{
  "n_layer": 11,
  "d_model": 128,
  "n_experts": 64,
  "experts_per_token": 2,
  "d_expert": 128,
  "d_shared_expert": 128,
  "activation": "gelu",
  "moe_layers": [0, 1, 2, 3, 4, 5, 6, 7, 8, 9, 10],
  "router_score": "sigmoid",
  "normalize_top_k": true,
  "routed_scale": 1.0,
  "balance_loss": 0.000128,
  "balance_bias": true,
  "router_noise": 0.3,
  "shared_expert_gate": true,
  "init_std_router": 0.00669,
  "lr_router": 0.000649,
  "vocab_size": 1359,
  "norm": "layernorm",
  "norm_eps": 1e-05,
  "tie_embeddings": true,
  "optimizer": "muon_variant",
  "lr": 0.00202,
  "beta1": 0.9,
  "grad_clip": 1.0,
  "batch_tokens": 65536,
  "seq_len": 512,
  "train_tokens": 303400000,
  "steps": 4630,
  "dataset": "wikipedia_en"
}
Below are experts of layer 8 (counted from 0) of a mixture-of-experts language model. Rows are named router (the router's row for the expert), up (a neuron's input weights, with its number) and show model dimensions 64-95. Each number is 128 + 24 x the weight over its row's rms, rounded and kept within 0 to 255. Numbers have three digits each.
After each expert's rows: "gets" lists some tokens that make up at least twice as much of what it gets as of all text. This comes from a sample of Wikipedia text that the model never trained on. Tokens count by the router's weight.

# expert 12
router:114119122123193103094120123163126127145122146126147140095109123160130126135111109108167126132154
up9:117162150106140115134154105127102095112099169147123128105106106147130119127116141149123161082128
up10:101070126111124082143150069157087129128103123116104159113128152137156159130153123137162154139096
up11:150143114099154154096177097154151108109105151105156163143102173152101127132161121112126090126120
up12:140065108118118110110132111135142109133142100138152151154112122090113147102081121127152185133172
up13:119128148113154086137137101142167093095128165108127129157093089120126150151121086145155138123159
up14:096153141167155142157131069115127160124128101129084107137131129140101118137112139102129160102082
up15:113134088131152186121121149110141147167124146109127105129116091140118148088131087132124117103094
up16:108133150171200151114118098119105107154114134136120126129122081131113103133126148128138136107110
up17:129128135138136094164108114143076094129172110129144158126145113127116095079149182142114126171142
up18:157148136150084102131125085190131108167125129121147091127095119167134141112106146099122121091139
up19:128091133108112081125102131150111087133099094081145161146126125088146133110131132156124134137136
up20:125100137170159153152107078140125122114140142141148138127104124145138092146152097110137150126106
gets: "-", "–", "S", "2", "1", "C"

# expert 32
router:124137103121129126107114100135135128114123137109119156148122079141110174097097098114150111167147
up5:162130116137123155123069123148145132130147147068135151100120097097161143120097092121122112098156
up6:150106112137129104114122101208136128066128116128095131123146090086116152104113115121149147154164
up7:141118131142116124096130113106163128185098110149130131141138116135110180096135113144119113112122
up8:161145130150115093127141132107160138110114133106102133130106151149126160159148162164135105120085
up9:137133135114128122141160171115122097101137104117132135135090098146118136118097140156122119116135
up10:095121155094136104156117102124137123116127123144114155119167106152100158121150115100113133146108
up11:124119103108145139110159106132168083098103147115111116129124135146088122112142131119179092112153
up12:092098119093106115137113090153143106131108129132125135161130117111122167070160123091133145135199
up13:108121155087117100135128100125097127101137147109132148134131095133123122135102085104131132113176
up14:142212156131098141158154103144124163131066128104128097095107098125108083140130143119117148106135
up15:146164075146164119118129152106125127135159117149120091150097128122071130145117116096133083135072
up16:128139148115172140127117116126147132116094118161082172139103067125097113131152167082168127136134
gets: " |\n", " |", " ", " —", " +", " −"

# expert 7
router:105141110117116104104124117123168140113137154144099155127121127105151123115120118112122087147181
up0:133145086130117131107125153110138131137132088134105139137132187143141161134159117129170145135131
up1:120158139164138140089130102129139114102155142129151106119114069147158120110102101106108054112127
up2:133163111119108112108088204142134119157123107120125110091134118145115094125132118119143115123142
up3:125142123113147134132121115088119155082147130154130156140149118152125143117080114136138118108129
up4:148143122178107066145128092091148148129109139179136141114093106162107120101114101111132144106142
up5:100096076131097138128086122113158098146166123114091138121138120111125124105069111094136129080141
up6:113128136151116121094118114160152118130154110101092154108143141109145107145154132131159118137143
up7:123153125141125124115135086092166158167139123110130095146124174111117142092117142144121137152149
up8:142117118140126143155109122127137112141128123121100130138136164141150119138135157131105114126151
up9:102132130161106153116173124142112105135125130123127118137085119143139115105105149140133156119088
up10:121097158086145120094114125135152119152140136147137169123107160118086120156125110099121152144130
up11:095121123146152117167139077155129122114094139110129137121143107131067138114154173174123111073078
gets: "0", "5", "3", "4", "2", "1"

# expert 26
router:130134129089143078129143129151145158134150123148143126081107093154120115115120135118142087166133
up14:087141129080169153139143088159105169125100111095107125139132097115123106122128144108135150100087
up15:144156126143153140135132152117136161141123099165109093136133129133127111115112110105099111127077
up16:142124153169141120125118120150092093139154138169119144128101063136176159116119113113161077122111
up17:103125148106136115144108144128155108154150122160191136133094131174162108061122134144130082126105
up18:111100109149087139122095120135116112164113127121153113136080140150164117153120134115113092077152
up19:126110126116133113118124133171141100121121083097128173128136111133168107120090118181104125164090
up20:150124158161123104163128089133172133141130126123094139127115122174132100154117081146125120155116
up21:156143121133120102117129131159136126120163135158151147088101112142072126097092178127148115144114
up22:146164128109126122126096118147141159134163074152167116083119094112126075130109098126145086154117
up23:099180133138119100125125120129089165118138144159129117136104088149109159112082155104084134171125
up24:092098130118133068061178116156133140105149092167113115104092124143133142158117100147194132148143
up25:111140145112184142102140137144111164109123122111129129127095135116102142057135134115133143137097
gets: "id", "ak", "k", "ill", "et", "ad"

# expert 23
router:135118086114132102091116103144145151138143122132095156093092116146132132149086109117135093137142
up4:153141131163085114101112146140153131127136131159117120096084135166088135086140136117132141134179
up5:150118122188151107132094118148155103137130096128084122117153115092150131112102113120128146153140
up6:125142085123127134134126110183126156160100120141067104101103141115144112150162094128149117152151
up7:143124113110090123078102134088158155178118126146146134154141111119084143073128130175120110133152
up8:148132113136117132102118114106137113114140136118113134136077108154116115117120141166129113133079
up9:140120159156090094137155121128140132146134162087120086150067119149104162128123143115087099098122
up10:105120140101117067124136098156122135125107123114131133129140121113110123145134152123143123122092
up11:122116090126134168101134116160166101113119161127089109118135122119114114136149136110165083119105
up12:135092112100086079147076112145166084116089111182130138156138124115154140132154097135141177176151
up13:137134138080110095119156114149157144121105148124161115116154117097112143157085067125153155126175
up14:132152112108098174127151115107097166120100100144120156126115123148109130140111159129120146099130
up15:129137102131175139101144133115141150182136118156084096129144091140105162130093122101105105129105
gets: "in", "at", "u", "g", "ight", "im"

# expert 4
router:089126116102161118089152100132165133171102128119084171159109130143082149114123124090134088157175
up9:104135174171137112115111128119135107118099132105160126122103140127128158075088140110153087121114
up10:116130068084125100122143090133126164166133159145131143122150165168131126114129122126129144096097
up11:115111111140141152117145080148171106133124113080113157132120110124084142128127118107149102077138
up12:140110088162089110151125116131185115137119120119112144166118103114140136098172140129146131141138
up13:127114116092128031134093131130126127079140149112130119126126099124125112139092122106137149118153
up14:129145109135109143133157108151127135140090105137109108144127107137087089148137142107167134147116
up15:124151099121168161121113111142173107125125115167102102138107121149119137102101092082101066111124
up16:054125160130147133132124073131116112128104137189078144148119118088143091115104135112100122138123
up17:154100158131140084153102123095130101144108125125141147103132136147132127101116173135128102161134
up18:142146109123119086139114129118128103181074121109140159137122086167144106152145176092101099120148
up19:135062120114148118109138150133099145141106124105104157125098136133107133098128108176108146143131
up20:138160142181150126160120096149121121113054108141124149150125114162137132163125105114163144150149
gets: "S", " In", "In", " H", "A", "H"

# expert 34
router:094122139099141103109143124166142146146124121112129149103111127136103129139126105070136117158174
up9:123123141106094100131165113105143131096109151118112118154070124138126163128120136116126125099110
up10:116080127073128095132150136147111128154156132103136151098155147135107161088178125081134104143103
up11:096112104107125116126137112150165124115099118105086129086139100108086142119137137112147077131145
up12:134105100093065125142073101176141110121101106135127153167136111115131167128148089119164164133170
up13:106127113082128103107128092129155109154123126123132156119110090130147125136096096121127155123163
up14:126143153162132137163137095111096138129067103125129123126109115122112107154138112116118155036168
up15:117140086136132131153096116119159131145094124160145113113116107138121127123112158128062155184121
up16:122133139184147114097153117144116122127116119173097093123087117116138125150119116114156107169127
up17:128097131128124093140142088134138109149094109155125108137099150138113111094141169121112113110140
up18:107137109130105102111131107104097101111131104077159160118098157113134151163129159089171114142139
up19:117115157095149153147099138165135116128139107113129160125102145116122130168113052139145120151145
up20:150141155134140113132111078129146121116110166104130137126115135175108138159142119105112155098155
gets: "am", "an", "u", "im", "om", "o"

# expert 14
router:103128124126151092090130083122156135136140167108141179143119111134155108140102129103139106136162
up9:158141139112122094153153120125162097113132133150117112125096085156113170071093127155156149134149
up10:088103129103176132090138131144098124132136109084124134129119137113136125120160157126102118113116
up11:101129088114139123118143067149150119140127149105114107161149123142102124106134108125144103147117
up12:142103087135118132095077138164171132157143132094127182136133092112165132111138114139113160163109
up13:111104127111117078117134114109146120119127133137164140108144058114127114141119110107150147128182
up14:103140129125127136117133108095119156135091150121135148125062128170071136141097148124116155108123
up15:101111090141144134122128131085136139118109132116106096144100117104068132115143111093102109139094
up16:121110135118146113131116084137143114131110182159108135121127062100127134088117141138123088126104
up17:096113110114170095159127130126109092108122118135136119139133154128125104063122172142120144120135
up18:122154140127097132136120092131138101091135117110151098164096110137159169113107160087122112128151
up19:140130125103137146137097172172102173123144140106125133102073179086113099116134149152095098109151
up20:165099154174124076171098126115146132119116123119132149129095131201121134176117095132103113101128
gets: "A", "C", "S", "R", "E", "T"

# expert 52
router:112143117119111108083101125125156118136097180101128162089121131137115125086112124073146120156155
up53:136102151118103097088105140092116155170109130099158116165108086112102121128101122163147133139124
up54:135155089140110125125114110130119123136157142113136123158162130129146128114126118135073147112137
up55:130151098141161124077093183131144110111149143106063119132132144110118119101159191077146106096143
up56:199078160125172127129119099171167143099113113161126139110120122144132146134099132128153116118103
up57:132120115111124134153122122115112139121116089140140118126121157106132121102104151106132148128155
up58:157122153166122141117121088103082134116158147090153149142141108103104124141131143088175080154162
up59:132144078084143127114123138129145147147148149116109134161148144122134133100116106102111125129121
up60:130135139125150095110199120095131142136139139116091113154125110119090121148116142148066146167140
up61:125077135157106142148130140158176095130142130155126102080150127128136126097175115126129126132118
up62:113137114112107126143122117117154143119146087163082134147093107167088141121136096136151131105148
up63:116132128124126141104109112154117081140050128118124126071139116093112133173113154110116119146141
up64:172137147110149132121107120158116190153107156113132096093134136121143165139118120133152124115151
gets: " M", " S", " J", " R", " T", " P"

# expert 46
router:142134109117126104073129086130173138112114126113134157106118122141117133117089092118139106160121
up53:175122145133143129088119162149108124084131118177160135139121103124112124109142137134136154112163
up54:115157085106123100108091120103162105151134114150118138150160109141156115114104146120119121141119
up55:111154090123170116119111136148148133125139099099100143127148121126116120100150119095172117126141
up56:190086123130163107110136094161184124133091097179125105137140101116120146134135074127168132148141
up57:100120098092137136145129137129085166116108128122115129154129149128135119124116153145117091111138
up58:122133146165077121057135100136085139119148135130147162130097147137084097094110122116165118113142
up59:126112096160147142133121125131165101143129153065130154149137147138156081132137137125121103135135
up60:086158114077141168119147156126130134116167142130115129110140139130113122157078138135137144095136
up61:145128146149120153143151137160105146078140105173124129129138107133149140093176133122131115127142
up62:128152126122136150121145120172144131101139123090085184124144122106128159094123062136166151091120
up63:144135091121151175132159115121115130145042119111096151133130136102106118196151159113143118158117
up64:160144129122111125112122140150126154182097117100122147105157127127134161140114140148180143129181
gets: " L", " C", " B", " R", " W", " M"

# expert 3
router:119126097127134126106125103156133124104149131128162157165100107138127172126123079096114109177140
up49:122142158128168124103138093126077105170138155119122120146109163127091136140106140104116117147097
up50:107166131123140183090148080104137135116114089120132120175098131110125114118139079128118134146123
up51:093123125134118130100117129123097087143099122127161107155154120165180124132116082107106113111144
up52:137133137104100150090087162150142081122119123130143089160122133198111157117130114122155100096152
up53:165098154133120134111139101121100135125128139117146133149093081144131118141122139112126150169155
up54:103192080122141097115134122121120099170172096111134164176130123144123126131117139112083110111119
up55:090094078126145154074130135153134159119137123117076155151100133123115131112131145096150130166122
up56:170123089101122107101117071140139113144083142129125128144141149101141114097091145151157136183135
up57:126101109095140161136088122134143134121156128140124111124121138096124139098106135088107093093094
up58:099138144116117133081065097093091153139149119101133156196151121106114113126138135105181110149175
up59:118142126132165136122120101128122149177165130091125169141126128125165133109086102133154116163134
up60:158113132131155166099179142120155117155128121136116158167109184098105107145111151156090122120150
gets: " |", ";", ")", " |\n", ",", "\n"

# expert 2
router:081134125133150121084111114180138158129105159143155145135108130136105117114119091130152122117135
up0:154107087134129161124184161117134150150131164119135118104156171123141120136105101098165173128131
up1:180137159148159151061129097139134120155105140129212149128119102117155143117088111133165103117141
up2:134133127104078116089111146143123133150117136122094154118120089136104087119150091161153130121159
up3:128122114120116153093139095123109152115137150124127168109130095103079131084117118097136115075137
up4:129141091133137102097125113166146146142128126135110075134103165146075121092175111116149139115158
up5:105106098166147130114111118143146101155149142061130127140127105110139104122052088119132147071150
up6:093124101131117142147100119154133180153147121085086112098127126117113120096146122121126103126137
up7:133141133118135081104120094051154112131134103156139111150122142092104175130116115176077124147108
up8:171145099161151151151111117114151134118113128101068147124142164161152105154120139143111131117137
up9:103118142105108123133193115117146110140118177151122075136093086113119153078110132155134190074141
up10:107121138116146115154104114138127120141154166099122161104118152127109115140124104141116122115084
up11:129144077129134172092185110121162094095136156088121142135147108147093136134149131148109108100100
gets: "1", "2", "3", "0", "4", "5"